config.toml
n_experts = 64
routed_scale = 5.26
balance_loss = 0.00154
init_std_router = 0.0147
init_std_up = 0.0404
lr = 0.00619
warmup_steps = 200
doc_mask = true
Below are experts of layer 4 (counted from 0) of a mixture-of-experts language model. Rows are named router (the router's row for the expert), down (a neuron's output weights, with its number) and show model dimensions 0-127. Each number is 500 + 50 x the weight over its row's rms, rounded and kept within 0 to 999. Numbers have three digits each.
After each expert's rows: a language model's description of what the expert responds to. This comes from a sample of Wikipedia text that the model never trained on.

# expert 46
router:481558524568500532491550438504395551427478412452495462489485486520480401552509494413545538499550504446513406549521600540447589496519433456501570473482538453427458499522507450570460482497550501566455576540541403556465502418473526490529495564521553495363538513527482564413507467600544581424412480455432486659528482473482500562517524439517481489452568486529541487451518495517468449499506
down0:580523467453490566523418588470584488461450543482511471549541475515386469491447530436525476545536539475562559453418525581449452434556401493393531505484548478569505485594533495491417423489496500497477565502421500544504550479513514460483541544511577541462441409517466491476518518545528344572456496426498471481466459454568440532446487435501540504508638485561534470480449540439582473465530
down1:429461496520479559472465512580422482472479527482568526518478616514517539529563504448417487483535450516523554542519507515484502472515469473529562423485430522465521499544552535485468474501567489545442372561494438408396513466616563571474436571379491675495501436486547466490526503484436460534550516471425510463517489541472478524576529548583429496469495629435500465440509496534505480558455
down2:473475478573449382558544530444620476502547537473452547536535471439507528442453542604497490526435565525419442551453521449551384489537528491523392597415443511548416497557549456462491464522428499490532514498472447494539496625497402555410428568536505432500553482523454473589551520501549462564547491449476449544394474570462448505473496484440513507496462434495457478518506542535482497474538
down3:415529527440564414479483529520530440558534531481407446523473646603462552494526433463561533493476431483458496427505483563539483513488539494470556494473542543468491431493485560631523466405518457521491512547468507411563477548550559517510523534440510552517491479514497422405491434460521488556469463580430501485512503441527594606476590448457533488516503502548537553435483488486558475360589
down4:516517498579531493522481500431542468595457508528518498458500485530438472502584473549537503438541490590478550439525498497585440538490463527545514470476410472431496486564624481500496532505434542554453433463431497450496578535471542607470495507463465480393562535481458564539477561457479493450570489426532520460458467574556540412522499583558558616664437515510463452489537438406499506539441
Description: Auxiliaries and adverbs. Auxiliary verbs and adverbs after a subject or auxiliary, such as was, been, also, not, most, generally.

# expert 23
router:521388545465505553446422501446474443516610525561515490554470406490500455575541557558459440436447431594521464437544468586505474469414507464521475485517515417527441486478427502384481502541553441502520542505514486441469513569536374434514496519523521501460455616541453500532575607458538499426484527492468588423594469490531505554442495536520574515533528523509463540476453547449466469555570
down0:493515559533490484483481527527422458485487566448530461564528539492478446493455512585509432473464598557379506575470498559465576479440439514566493483554401445424475541449585521519393447431536460466544453486481524484470533442465481460527595566466448510563497552422485439478458565468505478525412480572471439520546592519542511394544466441505515473392557548534586518586556540535553505430483
down1:561477518521432456530479479590470411506505472606510463563446479580539433490403443517482532406457514446583548491523431547556467465478467429528527478484558489476574417539481587510487516479545491513604558466431508519443517499588527460632441446556493505506555527497491507499473547536554553512484561405520560486557496457394588593444404501427528476528485494428455492484453511559545471437546
down2:542457557497523458543553506501502458469437480435549487547526489402566445561493521451462424560573487457484424548517598467496388488546501409493518474461478516506498610480493492519489463436419612450464551511481588571469549390494511456440635494398521445525501523479531532495518572455568426531424512432479522474472494510498516659508513489545482545518516460575530415461492486519428520532467
down3:546550466497532527498477580516496551479610524548477588548503455545466482528469536577466510494481481481487431484469497540557567502436462509471432517529451476535516516469446426505508511499538479545558391583469511402440518569485520413515514593502579424453531522504499564486421564458448529466522420567545509568536548497405436476476454538623448527512495513491435442575671507530406430516457
down4:483510504552488550499448522451452448491506534526539496409569572539453548599527517538484508513548578567506491481459576456428406467518439565452531466477480520569606546444394485427426555597436498465573533440493527542454502602550502471442420457494552504521502501528506504501517474475536550459460538536426491453511569466310479504530470540441601482492500430490485523533444482468578455568448
Description: Mid-name word pieces. Short lowercase pieces right after an initial capital inside names and foreign words: L-ur-ay, R-it-esh, New Brun-swick.

# expert 12
router:494433612449479473444473494422459575513547542530427438515530520439568550511552452602402474362438451516454417498483456483540479493481557510511489453493473452551526478564447528495472572596618481471549530460477494520454551541521359516552499439548501536477476596551485537473562594458543494526472586524452559472556490507558555472439526565450507482499478481427518506524439507471399433505519
down0:513513493576451554456503451457545438563506572375547528434478512530540491541503532541475519518582546579459492503582469546553421533601477489474559465500430512457535496396539492503425494492558464581454495532516457544441468539533538613392524613508557510408448520478445485546510536429553466514510570497490512471566510573480495493468433408511501410428536480508487508463577625480590463462519
down1:546505554521491590434442511491531442441433599513514602411622446501453497450483522536549434448453487498510491517506490499486466549520435601457546443526450555607485492482445436458567576466467518512499472402502461508501520515589499477426487606499448460586555496471560522521441465430511382453494511518531578574494454468446527560533521515474441456542412551545456442462552517468504418524414
down2:509473600515533608530557454511568430501419523452537467533539463538503507529541501467515560592523433482530485442532427558568450542499502501564448531534494505448485495445491490405506563447556514489470486488407545397533492577476515441488529583549569463520485484439465379595424546566582423463457485436522478554597531485473517493514430542450492492545451448385424522557509452509412575496531
down3:502524399487418493451522538566499473512519500461415516570460518529550533553506443457497633449588527465468456480489508499591580462515507423503434520513536538403531576478491511464455417471536436575434536401481534517474458470524536446620544552461472533386473560516457562458543577475516549540517589485471517542453560514504470449553445538441523430441531491536525472571517422442535412481590
down4:474475544497509499523493364507551516506479614465490435455547541507491452533470415526464467500505560463499512444495659497568512419411447613578505451494458433439495594533569501456453569459532452497482511557457483533566541445516528472516624496429501488440514473507515548541492494508534447533453539499602472524522466608458512551542553566514498412448441512533503386492464473487555588522557
Description: Mid-name word pieces. Second or third pieces inside proper names and rare words, right after a capital letter, such as M-oc-oná, B-iz-et, C-yl-inder.

# expert 38
router:446514524598458540466503495535517515568553460476574449454501457444373498493457472535492511565491508472551442529568522489444504496472472457557474487439476525502525582565492450439531415584470517627489500568525365455588533522524513451514431540520568585518496465434480505444395510473516511507452485459526541453567464533504508538433484543537454542488492466611494510636390586427522465458438
down0:503522594460492454516482531440525508405476449557482363478469533543483464510445497583580467502564413482515501549487469422527474462553514584453547491552497553532416502438486507487435453494495475519544512530543505630527525558486431524397497561543460501456455469470515451439464496465500453505511461436419488428582458650475579564528494438597389516460446564542430488450505504489437496549465
down1:549485506523495485525485425534434374582503469549536471524517456517552479474547458483520545440580518491492495431450474542508491475380525537511428429453450494414481419478532558532421556439517419514479467565452523465430449577442505561451481438454439626506499493534474493583519410405488551505460570513492518523451552568471502418482500550445404434536535528428533413444449551419525503575484
down2:406583393539525442501510537442431383545485518514525517454540464452478386568493475549599507593544451490474588448481476475509519497519558469512537469473424578510579579485462584484548566479523534537519500556541497442530493451542498460520529518483400416535572507512543530496440460515458497410491598484431482492539518489496496539533487406521428516516342495475493457544559629511503486502467
down3:528466446547415546485463465592589464537475457479522478507548412432578501502527486458567486513519524413497547431511442502502459495543483458565529539513568411604530551449592425479415432398483517532496528513462485523515423530455477438502525438517490534467521535428390519548593526544453433528453440602563548535443509452487497493556494477483424543573509476482516509531605606571479532501410
down4:456587546570527519540541513521484541468485567442545567568490595536471497513549502535524650542404464496616528407581548445431529506442530437495485485477463512546495457528542521458517443438491422553497543579465492477579501496512490439402509464496533558471522471416525495509508460419579493538432524422445479481488506557535448416473455541435531567533503526512526479506530545453455647459604
Description: Word-initial Latin prefixes. Opening pieces of longer words after articles or to, such as con-, dis-, ex-, cap-, def-, trans- in confronted, capturing.

# expert 4
router:457440478569544461497525509479523537428530418516464532564453430472472435541484500422426495520514470487439570507507580493534542480566599428464479567527514469522449508492514542557436513462584450469508419551564505616575543413512518453470463443543541473515464458490595516521550439627565586442401453518521527586472542543522451559488471469433523469486453529475486455641430455521446549536488
down0:437512411521366493501552555521489517475522482518544450521520555506514469511478446479507479479552495499482495418501571531560484416391463509396543526542487624558446554411505517543524504403530547465519501502490462540464535412536469457502497432449511405553529528383539527569507384510573530524378492505570411472509567487487482459505431591433445427507399498497454522555508565522516508504513
down1:592474522394490542530557530474542476517467540499475594436533536539565523549527504384496474526399505450477531493511563553469547538474426508510495470537476478484500557436488537476435458599547569617583466560444511541507552421479530436374431507440480556503453491436492491538469522531557542508413553532571487532493531493447593470501560431557515464582485459542423412544534490394560499557487
down2:462502476565602576507454532446465542544522306455391512510535396464474522443490501466503538530482503484487492572463583343500497492496486509484541460546490474554488469454533488517535507487526480443463474443600508521518478531623474510454514514470498600472498485458492528562492557490526571481479522481447544450525461500516547470528481566533474572548507466508510578476540693619507499506487
down3:477499519490600448400471423498472481519457605541582554511481439471500473452525513577504449483497466499535506405436546506518471559538510549527484468461522404526508465494530473414434492539537536472601445559488539521521413550510544529496467479530566456579435505516518480495418423501398398504625436439543531489405494553557452446505523479444437542548398488405466508523460461611480440495484
down4:563464462649515414478535490487528556493455537397486466510411574558559492452513464503620554406567444540518426496534530447606552554482447520434545503512469522514477429474629601437545462561484443489564495501520471478530525411542446431591535544566544423513556481512538499490544471536510487571490533541506423540521471530425499475537464484509471551475524452518450458511492491514399437521441
Description: Determiners before nouns. Articles and possessive determiners before a noun phrase, mostly after prepositions, such as the, a, his, their, this.

# expert 54
router:436513502504462527545444562504488526502499478494504539542440468469442550603509430427569441496526520523529432563487553403478498453557432500571587505386521442520589435613493411509497507459428563492476412512548540491440463433540545529536527520399459437505575480543446467507412475508553496544484524564562453527432449442566429593571534467554451570459460511560479571470521519528485567536445
down0:539490392546489520535492461492435480466395575605480500502498479460497477519485523481522466451564533523556540599499400473493572486495512390436509527475527482440517532442515450558463442441458435425526511491559465500574635486501424516561543515480457449517479500582523408594492405582468439518528462514421496495442575476550514656507453430482435496452475515485465524555555479518553453442500
down1:414468440515475471476379467490520528489548525410407500480524477477490490521454598425472504506534555536496468497449491451495367478511476565562536540520557452550516462481511451526452450475562488467539470574474568452513454499467550406534456533585521551448557501572553484491359376473507575520572479564472554459495534480459439509497564447430549497438449514451552503457516621566530399476469
down2:484553466515504516584481494475521484479497487503509516545552496489466501452484499560464514500458516521537465548466528469489526543575560437522467560536481455479464478549394553419472441539502627508567501527466514510500484461589511468488491489415606447554410401533535486472412639493618470530485542557585504584458589461572462472557398379524524505437444452521449446524557464490413493460418
down3:417523506526593463526426493515587547549507485435535534501525497509412425440464533502454390473525571536491478553461518523490437434563383514521488514483536542551554445453517544543506509448575495453533541488457664484420409518514487492511542493573508540405542464536596475520602392531519424475568456491460490504529465415503534570535496483445435531470554576566547492516469486502578508438546
down4:487556527508459487448451475505465477465481588552488491494481551636561445456501526541543495499567485458406483494457480456578504500371518527577551449524502565490528482445549494544624522444541513447585515509475454469446522505398537498517508508510557455463527509464409517455450623536484442469545443470548468575543619500429545480537608493473497467489591565482494484480380484459413523546567
Description: Phrase-opening prepositions. Prepositions opening adverbial phrases of time or place, often sentence-initial or after a comma, such as in, In, for, during, after.

# expert 41
router:493410481446508473549480535506462523472552398474536580430578497546495502505510463486436493460427539415526589521455451453530467482484466588523560544508523578515450492506545483546657531464436554591498422555433551447541550468524523439495482524472442533505535482438589527509441443490481424504441504524551487587471490411513493495490577541495521461550548460440589424480455398552434597514582
down0:349507556460482521540600480448534517478518535497496478511462440470551511496562518557543488539450485381513536531449539556494531497467519548501611514497516511531480500526445544466564501551446585425518564527583562472519500505581473413437541580553574471551456489512375533608515597478567558461504569442463543456486581506469554466455466511447446510513449359507485463439485572504483513442463
down1:495589487453541541515519486610417496546519481461581483424527392527446437486439500457480577477492451512498531536510491469526517490476485494554488456447495515523551471443488544530600453546428551401438546529457449476483559451488581550624505386494543513575447478484481462567454472495457484595490441547469585380532445440468413570518544528473453467489472444467567539521478501474483505636436
down2:462580590481526400491441534601551505538457591469479521468542517507504517525476439550468520456418521568528461464536483487473518497512558503503568584540510413547512510499502525456520498401524483440544511536567545554599542426530475372427464510527536439571463564451524509478455589460545450495479496500605535391538460536470533486511529543568446509436487529395489385415417511479565440485538
down3:573512526395601487478457360436537409462449543486455522585555460547522524515548511472523473530484505538503411537431501483523565513469440510556460410464478523575477498521558482498474507578511565443496447574562521581485524521552505449482544438562464508419401529473378465473482457478497462487500504456527493509590564474527500543532541493591459609476497523489475444647562477444424483551509
down4:505469493544492463459495504543532534537542471402524512476433535423432488437402493427542488538481438504493450552485452534444551517602481401526438473396508505493601533507443480480505469524505553489455418452617534503479564509467479521483512413606528437445479509357548432428518401537549461501514448476458475603485538439469504400502415441570471494420492536502557511495504551502537545437540
Description: Brackets and separators. Opening parentheses after names or team titles, table pipes, colons and heading equals signs: Giants (2005–2008, Stakes (1994, Reception ==.

# expert 32
router:468492523438563531543460519464403517549461468472520610525580497529453566497573560572356485481407569483563563509514535452514483548503503545587478540519468487505512443534527463372536504491460569550515520546515546442569513567529532432543450506481487475521484473536533572522411459446468460521485464520540469513554532357441463582447548484524498469578552528444626409559467466514470562488541
down0:545555469458518510504502494424397434507437569553454491456530445468547557473549506477496513446564535402572487493515592486475597529487453518457497468474503591469551514494526490472424485570599551502426442451463514524524504619509568420518516477515545479413497489457468424496444582585450549498463490477532542509439563540451477472451553556585475392576504490398478519475517441444551409591563
down1:421487458473456391522483505526446547534526616568545582512544467544488593539449571489459497503462535554471518477494465563405437570459501460527488456526535604447562501476543524502527476454460507478515541484453509480535577531416649499539477484497493484551536465456395487465550610488416429580453422420427463543533435510458485492590475409453473485476557481514496511462472444556590479468467
down2:525416366482448457384503440495513466427477340525470512495491439435545508555574545431459513489475479568401547508497447527530573582481491485546373427536500419517519531530487579516480508469481573459472515519468486517572530558488579506458492467539530532442515580519484554548482454523487511499433458503462550503555448586464523441393519571573541475574450519568416549461549527527488475499496
down3:467513597504549537549456447506497510531519533484559591465443536486459453473512453547535506505443408438446558498483480471554464538360501526452570519496544499481435531564449496555596542571508498472511450455493627508518567503542552580506516541632421462498549455438620484507502447527645552466506430520483468540545483424447528438550471473532368474484467494447519489527554544516521518454471
down4:443486533538596551460522508574541617434456645458557571521520516440477425504416531446513350481591507549485453484503531450492478473625482465459539487633507568462425528484444486483486499521460512562499490525442441489530500540488547419445419516561433523521525455571445523460481568424515562512489525483524469531586498456451535530521490457541494503454550436450490495439524389485490484463469
Description: Table cell separators. Pipe characters separating wiki table cells, especially empty cells and row starts, plus a few labels like ISBN, Note, Pld.

# expert 63
router:561413576460495478434433436543555487559512541555421494541405409476557514499498477537465442428525481516479561437512480490498487537478464441466464413557519441519490547517501464459497517592543435491607492462584548503492540563442379570551493492485488531572578647550497435370518542499565502442520504443449465454595531508492559494453454545463505413514543532539451520481540535476432483546476
down0:489401470514503419400528506577451564460527453464548453438573422443441544475475457411461472550550521444489432506444567500547531473491510506550493553507488416511498563606409532480528467508455467461541518487476468506502531547417465523542565469491594461542553513513523545363502585467629421492531506568518493436571507542458585458519487537526537500488381551508501528505470431568540533462411
down1:437525469479482516505511480473487529515482569400481561472435546427443474484450459561506403516457610471475501503619568481402465517498415599504427537526568532521491560565540536502489530470500515580519531517542512544372522521519470473504421525443547569574428444544484485512456538458475502556506514503443532525483521541500504536549420466520631523522484486506579690545506520505424513423495
down2:502585528543501497447486510539447493493526440550464481489547559381416480502461563554484536441425514466456441384549532527520511418400472569558562535500516552461441507447483524492555513508532482458504476552561431437486531431350475544527461478581519503519492598602551491467468589421594553502432473488559522488564474477580494458365572542524524519529535552518497498465465468561453497533464
down3:500498536573474528477497512447439590558424508488477481531538423488452493509568481454511601500580521502489382441507397572447595569548538571552496487506461503448469533478585470453493450476495450530517500481510532427461459465475510458604435541493553458541387500552506514410567501550449574538560537452505385459484544605576478485492461512571514474524433501506609465472468437519439505473400
down4:473542530547511563516487396461483468511516521465455496466406408472496510503473528609569516476531594572481426511580417455515521520509496600553534550507590565420539557503466542551403496524485480468571492500446489626398466413476474499447574470424563540463527559524546384575478521458605479428443452475497540517536472463517476507473470515429504554506474550495519586512426470504447535544469
Description: Two-letter word fragments. Short lowercase pieces early or mid-word in split names and words, such as n-ost-algic, bu-y, T-yl-er, Bal-k-an.

# expert 37
router:558542477451529527508528477491507403483503427499512473497541492410557450420439413503529501488575480570476535376524545566555463538518441555510485512446500495491554527472489568531514482556563485544448518369444545544525437525483472474449556438468540569503455630469468513570486528433402507483396493513412566501560462512515540456623469576432426523507500565502504599447506428491561523517439
down0:533566514503432443549423445537536434528512558442501454558394425574556561497440545590480454482481541420516522571578572524491477571470500512451501428496476507464449507510505497421504487582512498462510459462507518607520618517573594368433467579445464495537586347514510481512510535547515495464558554563511477551531502522456540486534460517498504459516582483466475435548423488453569523471514
down1:583506500458500542547512507454607509503394506477548512518428536594528514478519408495519463502604520479473500451544484601457463478531456564464492531478415449437508453511451625589480508496530471612462572509531533462512488564451546526548543491390361540511498429538475558498541441488457435482542498515509569509489545540393444415534520513563482536516460566567528539442499474576548557581506
down2:356481476500561523500436495488628508429547504509469529456394442543502522491497430528536500551556442494475471544549486441544542420448465452456466473436459524484529502547500539506474497576551561410509470548537443477443556494452489527528545476575470505492540592599497486592521498443580472512596480599431468523444564573496516455521528528525514406575612512455533397531398527502456511470476
down3:477507538460485493437491530497415463463533566390409502450446467534480600572481508455523511486539438492513495483477465511543566467559520580555460537517464596563487570455473525522598479538483458419523511444556438509438430375484484559407577458508486494468597517441494507523452523482386453502454504467481456558540544463434586485490505490514584471459463582436418559432544501373547493517535
down4:509488496486357446501438448450505480503571488560511497486525497657535491510453503498540494524508452599495468623463486514550463470354520480495551566587492471554539440563490402410522488575517514544591507543516591500542436504532512551461485491479586543489555556511477486444505532559465515504491483490532556529581550549485465490525448443498422584608535539452489500475517485509585621520531
Description: Mid-word suffix pieces. Inner or final word pieces before punctuation, such as -ism, -um, -ity, -ology, -idae, often in taxonomy and abstract terms.

# expert 50
router:575454583449617403558437474499563501506478506515550488576490487397515473454531504540469430438497405503492524485504432539492467491456482471497438536577556436467456508490521521399483518553479481475502417465529488482427452527547458550544522495445534550501536529501480461511535610455506412390470529388411441536558470504549473537494587599458591583584566514449448488537522541550479469572539
down0:558429517596458450498570493398512430460511519473450501536418378524429558476512554561483440567501503452498468415467556611492486496456545487582422560535514391561397476582508549510505547403522502430484568496484444466458483420444598472465461467540479507492478559493511496566485535489552609544508518497573484473559600496510493513529479555525419453462492496544445490532476486405454559521503
down1:582567489447394481533571552455423563517412567578497417591419543434503551431485505444588458521486516425488376493515454517473470525525608526570499574414460398516526538526464516566428450484477475586519518445479547540516378537504482530499475470462512440502538495488361488533515449561494527570480489541514537474409494436512500488434545443538502571529470465465518507487516439505526526517471
down2:591509516428482570486544498413519523437339470520409479595597554519483503482497466455514467433555485428497479495531442561496503325522505566488519390515525609478520534494546534539587519456467452577479547475525474509515551483538505467509466456539477529447520436471513487519497417528491407501378491531474449544449402505559494512460517545527461501485485546562431493578544573533520548533533
down3:527503502488490478453539547520509497455475628521464498437476543581488458530530387544455430497488562483515550430418656559457483507498516564513496492535529617564468478542557446482556457528485430497548542537508412458437548542511546469419475470485433476481477498606494481546602589489487398543525529503492534551585494430482499582494513468403454443567431519549444477455448461443468471550561
down4:513573449508526505448551582467495554489580418431474520558569499553481468476528469391440562503564455581508509468378520508517587475490546456504413502548592493528486465524539467493543497499484436460539535429493477467435482544466512536512557448561487477632534516559489524502469626579517571407499471566416471503552483417545538441607517483508460509523512456598495437419530534493426543553524
Description: Foreign name syllables. Syllables and accented letters inside non-English proper names, like Juárez, Kazembe, Wyandot, Baku, with letters such as ö, í, á.

# expert 40
router:449560459423549479570470560544558519426460432484506630550454527489403465578528527466598513464513451436567577509488432475481482545507470552439624575496556516492463461487627464492575505450416503478487492529467564478507460451519505562488551577397622557500468494473460514467470484474463456468475653513540449489457511475540494535454569514484457503497504513436549466563500458546474576469478
down0:446436546468547567612560388497413518454429562484449541594588472553424561493543524497509486489431463478464437479490534512562515520472565486441408409574449457535485507450558533481575540513469442515465593458531464498468444535512572503476481551489532540447533526540400526545480547485462438498488427496477594545541468420490508517492511509417534524483488519458544466406556620416444460453567
down1:491470516532504521505518486414513506417459394446504442499452436543527483511468511599469494543524492582527488474505466456424519396596469534566562504510504460480453520478537590532473365508546425550543573432485415550431610451517531485474448502486607605505502467511565499450429541556455503416611507534478449541481482465571452520532464540466431497521510452404599505506482566571531490509483
down2:515467483536461547450543455469510528360573579449450480473491539454492513465473536542435480440523572475452553539489499513551419558324553412497506445521525445457464550484497530567568486546554509492459483437469485552580573451550428471539467499463488503477447402408560519458488478544605560505473455522552517565526516573553459436414477519433513457554520621499511459485579521523508535480574
down3:533518503480556501427502492528385443513491460501443541461553455517499532442406488496450488430574563495496502455511437498415502424593531456504479578511563465577514553506495550458445515532592550460549564604472478485520522404466467474494566491542438529485485527531543494532607615428526500558549549475445514567559555538509498377568465543632547476490477418469493511565450451466540593477483
down4:565569433518579366464611615558495484572506487532568508536510453576475512464557490495484519509501507537542455444579484495500581500544488508544526469433599518426458474517525538502445509495506539486554523542429595548547559545460550504474597507489466471422419491555597587530426515513521502444504515431501545505453412508521442577611416511572499466543483525425539537515551443527507536416514
Description: List separators and openers. Commas, and, ampersands, dashes and opening parentheses between list items, such as taxonomic author-year lists, place lists and band rosters.

# expert 60
router:453558479547485571545413438495428558504450480537457466468495529422412509581450504463559519541565505477522421487505550442521503517572439434467609554483495449559563474502466448565433419483556495472444467539528543609493476428496508535530534515424507448489628470505470468527349453504458545549459552524446468569474522376568447602536483455530455527476509545556517547508512511522411516533480
down0:431519446496416486527485576575520453475589537577560503370558424487514513465445522415350532470551483447424475442479415561526518427529544542563553513470511441522483423487481503523503420482436511421526498550482538538486484491514563484455580579484475424572482375477455539468533396473472507457495408507478433477527510534611518537503439554542511499466533459406555502488459476531508533516506
down1:522536505446506510470559489448372540519498511425512462455502506541453550502458450534502442475518547509512494495455473542459497568478477400543575496433435519479536486504487474482483364456499527484426631611478605442510510402529613523498467498424461515472465458558463452535620471512506508509539554550481436438536560416541546553482487422511420454490483552508490517565513454428524527488649
down2:474472632497507568515433482481477518573471490388516473479595494536486511520519446518524453537477408441490512497485500369496498503523516539477554485434461535445439504493479532445546666493546493408548477545497470452579478564566495519495540526418551536553546510437470546486469640411453546510583510437549501444435548485420459510503537585580510487453517541508524556534492596539484461473575
down3:559468472503579446454502388520491471500464472520539510473455522530487455476501516510567476566554462545422480481566584454469467516555432464478462497528550514557549482455515526564467496467552590542528567589488489461505420514532521494541529558515603397633450588457441537489487403465573499469456501509548616537565467551663504518470399520470518443462533504520488553482577455515453459558558
down4:481569431437482477507526450442490443570486516517516586445544644441483477495495625470484511527490459424556500443471474546488494509545489418541483449562558522541574534503566505460451571411517466578540519476466534569488467533571481472473543442474443474523540440519482497610408475462521546469489536522631564386486546511513517446554509442399540486447540476414508400512446485526447500428549
Description: Prepositions linking to verbs. Prepositions, infinitive to and relative words that follow verbs or nouns, such as done to, described by, worried that, which.

# expert 52
router:590509551468486464512543500514536541573545426461563507448443542433466460546489485572448601553521309460545444497466555476464509546490518442518467572475476477556571534522504525510534408509467494634516493489444451463506478509558460498505421541495513549502487467492494528416471494505520436443506563474535579481552479478431461477440468553445495488477496466539512456697488576503503454427403
down0:485466458499499554419426489553493479493416526506453535571464442495557449506521534528536509539525472506448414451534616430425520503514516496602500526499568450533547447499442532478491529537389569498504418553515472614577564423435446554597571510523556500450490556461484543487527538458530591537535495597402465419530437473460503525529454549508537413559465504568478557590426563543453484502520
down1:484464516421449447557450623556523559477465484424497539470543463382542471534499510518549492568505512542528534438403445531422454490454550447587532551630528516527520510513523416484523460538465468494429465477424507478530454597361468502467499499548447501509447484645558590500506503559521521525437410433487477528570477475447500526507520500509552565521549549486608512537524549506535523440563
down2:555481529515455459451495478495527509559530421472527550555537578586416415491479529437440560487484435406448553459468518518443579597513504501489560551496513385457580462422484533536441547477473517521406532412420511540503444523540476562571530469537492469560480554479525575424581519523600633443508502568497430563513440364458487512520437495474488525507518514429500483473429487488531459486526
down3:590510567427541474409489423486473497573496549515433483497561432476532506432438547456469477537544529594421530480540465476603498489475465505542550469477450510463532547479481547538395484549462516434514478469582526447484495462503556505528528476490492464584499590519572488581567554406421502410508437504463487545482515472505520522474518567440474534562601441482532518401565511475610584595610
down4:561534457494497569528545503552504526575599508417442507536526511474555472500538470473498533469441452516356446536541488615537543541471501468455401460425458462467553596499483487478540516555536541594554474463537516465537446526421479468486380498586545536520504405574423531492558550583430455473521572432487466476508488450511405582554581519520584510426465471490486464429475486446472444512477
Description: Word-initial fragments. First piece of a word split into several tokens, often after the or a, such as oc-ean, amb-ush, Bl-ogger.

# expert 35
router:470508448579504451475538495461464530422633405478448490517484516497526480487463511446518502513517539491471585559546612520504600448548606413487485498409518516477490533451521572531444514500574471442489441550544429600571544419457531427469498475546532499545482454496570557499521451628586550416404479525459466505460501558526413503500499456433503458519446542549494457533440434485411519438492
down0:469497531551535396559439435553469570397531466523454403527551471488478435521493474523446510469434447427470542579577487448494488428539431527501516499455545506555434471520475484494456489440483447531560386522529403601458550582534520500498493525508552500535488439561594515578491575455527554460437566456506461519507522476563440497419584530445473474442460456483473499528499539400590623563512
down1:493495511559590559516497458498540469490483493454467541505466495523395422517478438498510546426535522487614467523440477500430443450493511502497501502452469420447372417519546480480506482573541419533511474439513460429529590592470520474530521540530486535447403590496451556492539507497459409523500486458540615567490493481604618548422402468587499601533555426437511474475543467542478521480508
down2:626450548501455498465488584405641597527450514480507511516552468461490442366511452445546588448506467496536414558445484426465500544498583520506518552555473392572478561543469487429493572534504483501502521445503472500487520459445491435520478502553528471546470470509525524442461436448431566435465463546531423503568402561537554418486536543488553527446494416490408463475535459516447512448522
down3:484479522465480444501541513499572499467533498478502475456484545549555443538496599502513413472500551523515479634489496551546444537417445459570559411465517501494509507447610557431385563476581509479522533538514507536441499451403549490442484550441509536543491524417514460453502653526519524382518543478514461428450446464440421429480550516498476480558494633534449512475464412461457530461524
down4:427534522547556503512452583533414510561470502490506462586582495489509424495482554519487579465537355419503509551555573503498510495526471505593545347545538455562520481403497543492479457529602530435474472502463538428500531438437492485465512455526494447464539439434522497508480482483468479534408488424487466409476538528527463438442617452507502536405425542509496551546538457473600466574519
Description: Articles and determiners. Articles, possessives and quantity words opening a noun phrase, often after prepositions: a, the, his, their, two, several.

# expert 49
router:454501502440478479586429554569532548419470544459516544507467449440417494497464515529556432539484476477508437498534545483505499434547503405481594519399533463569591472456466459521549536491565537434470520553528543506422394425525511525496504537446532476453650465502499491526355453525566531503502457566497526520457431378572496604580539450526444488520550466498540549490428506538507505541454
down0:556531553541524491538539551567514513509481489405494513438485446563539546516414577535394391400509513565560483523551515487557457453504459506540396481518430478475486420462513430440564553508483485485508482464492488501476479615551438397465453522493573444482508567446551505475501694463583494458529466565483430416512542503536444419552543541525454478474465523511567542463525486494542516569529
down1:403526569594421573496568382529539629485597548534459450586513515508461481466536537498439514536506497525518539492487546408520492484484593536539578459514520491510558522501501576588489598543502420438466515482517493566588521498507562479472450536445480453417516418469462546451455460512493547446478484456559400533492538535535518431542539419472489464481518433486482499430442516387421562523558
down2:538455509492464516523464532467456453451488606515518435521464420433442489556469497515508417532477457607547538524535550568451509478396446482465589450505480535505630521554524506512538493460508505524468546556543555441461500363585462667419517523461430505547545384527582461530498506516478503477495500470431516507456446423566512565486520451535456548503496432576545495453587494486550432520511
down3:466602417430541454453514507426526443568600461561477531485513423483519515501420458430514500536581471441534569449533514505487479582548502437486464483452587480450554441602532407561382513513532457492546436569555504532481522530504515543435522500508497555580564460551443506509482469463534512494434458498462487571517563496479400479591437468517551454563597394516470486450498442438442441465445
down4:478449479515555476524449496516510509493485495420538427511570553481467551446516446540489551463581667462417426413570521549448462467514561470583477520449466387516375446595519424558466528508587535552466488553537455463548519615588564553434500526455462441412456415497481481539492407512498468443506541516454452452505507523505534501496489513501494588509530464510473562466473556470553560534516
Description: Prepositions and linking verbs. Prepositions and light verbs linking phrases in running prose, mainly of, in, as, for, from, was, during, including.

# expert 36
router:607429500456488517430431378522565452537555487533518460441510467564599528468502502538465478520535476510475488450482481508528435498494502557501476463502438472514579509557474397514522495485488556499472470420476519487513550507483435507472576389534466532520429490554528482544484551461532517553396502557579490424529484550471529430629464552542468469629513472527501513601416404375593518453518
down0:499462476563457560583476449600496524565502518554513463423476511521398534573519407526525566420444474497432478466464677421497563509548526563471534510548505484519503401559486547487487497552526493523557492490511366456474545488392419476557546507511499491447415528453537489539541527468572517471528504519566517531558399486526413490475516567529568571452490470498562491469469459475405486562440
down1:469473466516595493515481525613538600579455536502563392483514457458453549543389526455423537521428452514478505489490454484474445507517512469549453508421562465516515505548514558473416573448504582450452505628592496558535583510537532464525485541528490451476590469443483439507493496542510529447415487565596490498496603485393504508484612484437459410526551449548538529569536510500496512550514
down2:565442526475449479499458417576478597515481506421541551487420560435535436480540569519451452503517398544371472489457476576563527442573432521485524447492507467511480510561511529588487444497437413460427496542502430468518604462448535573438553421508526472485468555509428524523440522478443523517479532453543434474473433531531466491543494474571429453636494591457541531529510538499513465510386
down3:438452491436509576488500452495533523587446482519448543544484491452439487530529449508409572539549405422457459491453568560555514508421556509471551470519496486466510469504568521564489436442527596493554515514547458427503525556415486458628652490486527575486544603550443483530512434502500466462462535562573468465396475544577484525456478516512518590461548454439525455542399505462513462511577
down4:561529525569519497515552529504548415514450447453539422502499498397432504476533432555433517525637447477450499448514375471492499483546538448554523386467520501502534508499501579477533399518490435520512474466536588442524489557504540523537517529482538482556479459595558490430458445535431511463580435510489470549436497507410609422408497429482493460583548572522523561544543504405533521435478
Description: Mid-word stems and suffixes. Middle or closing pieces of common English words, such as heart-break-er, cont-emp-tuous, -ator, -ment, -ness.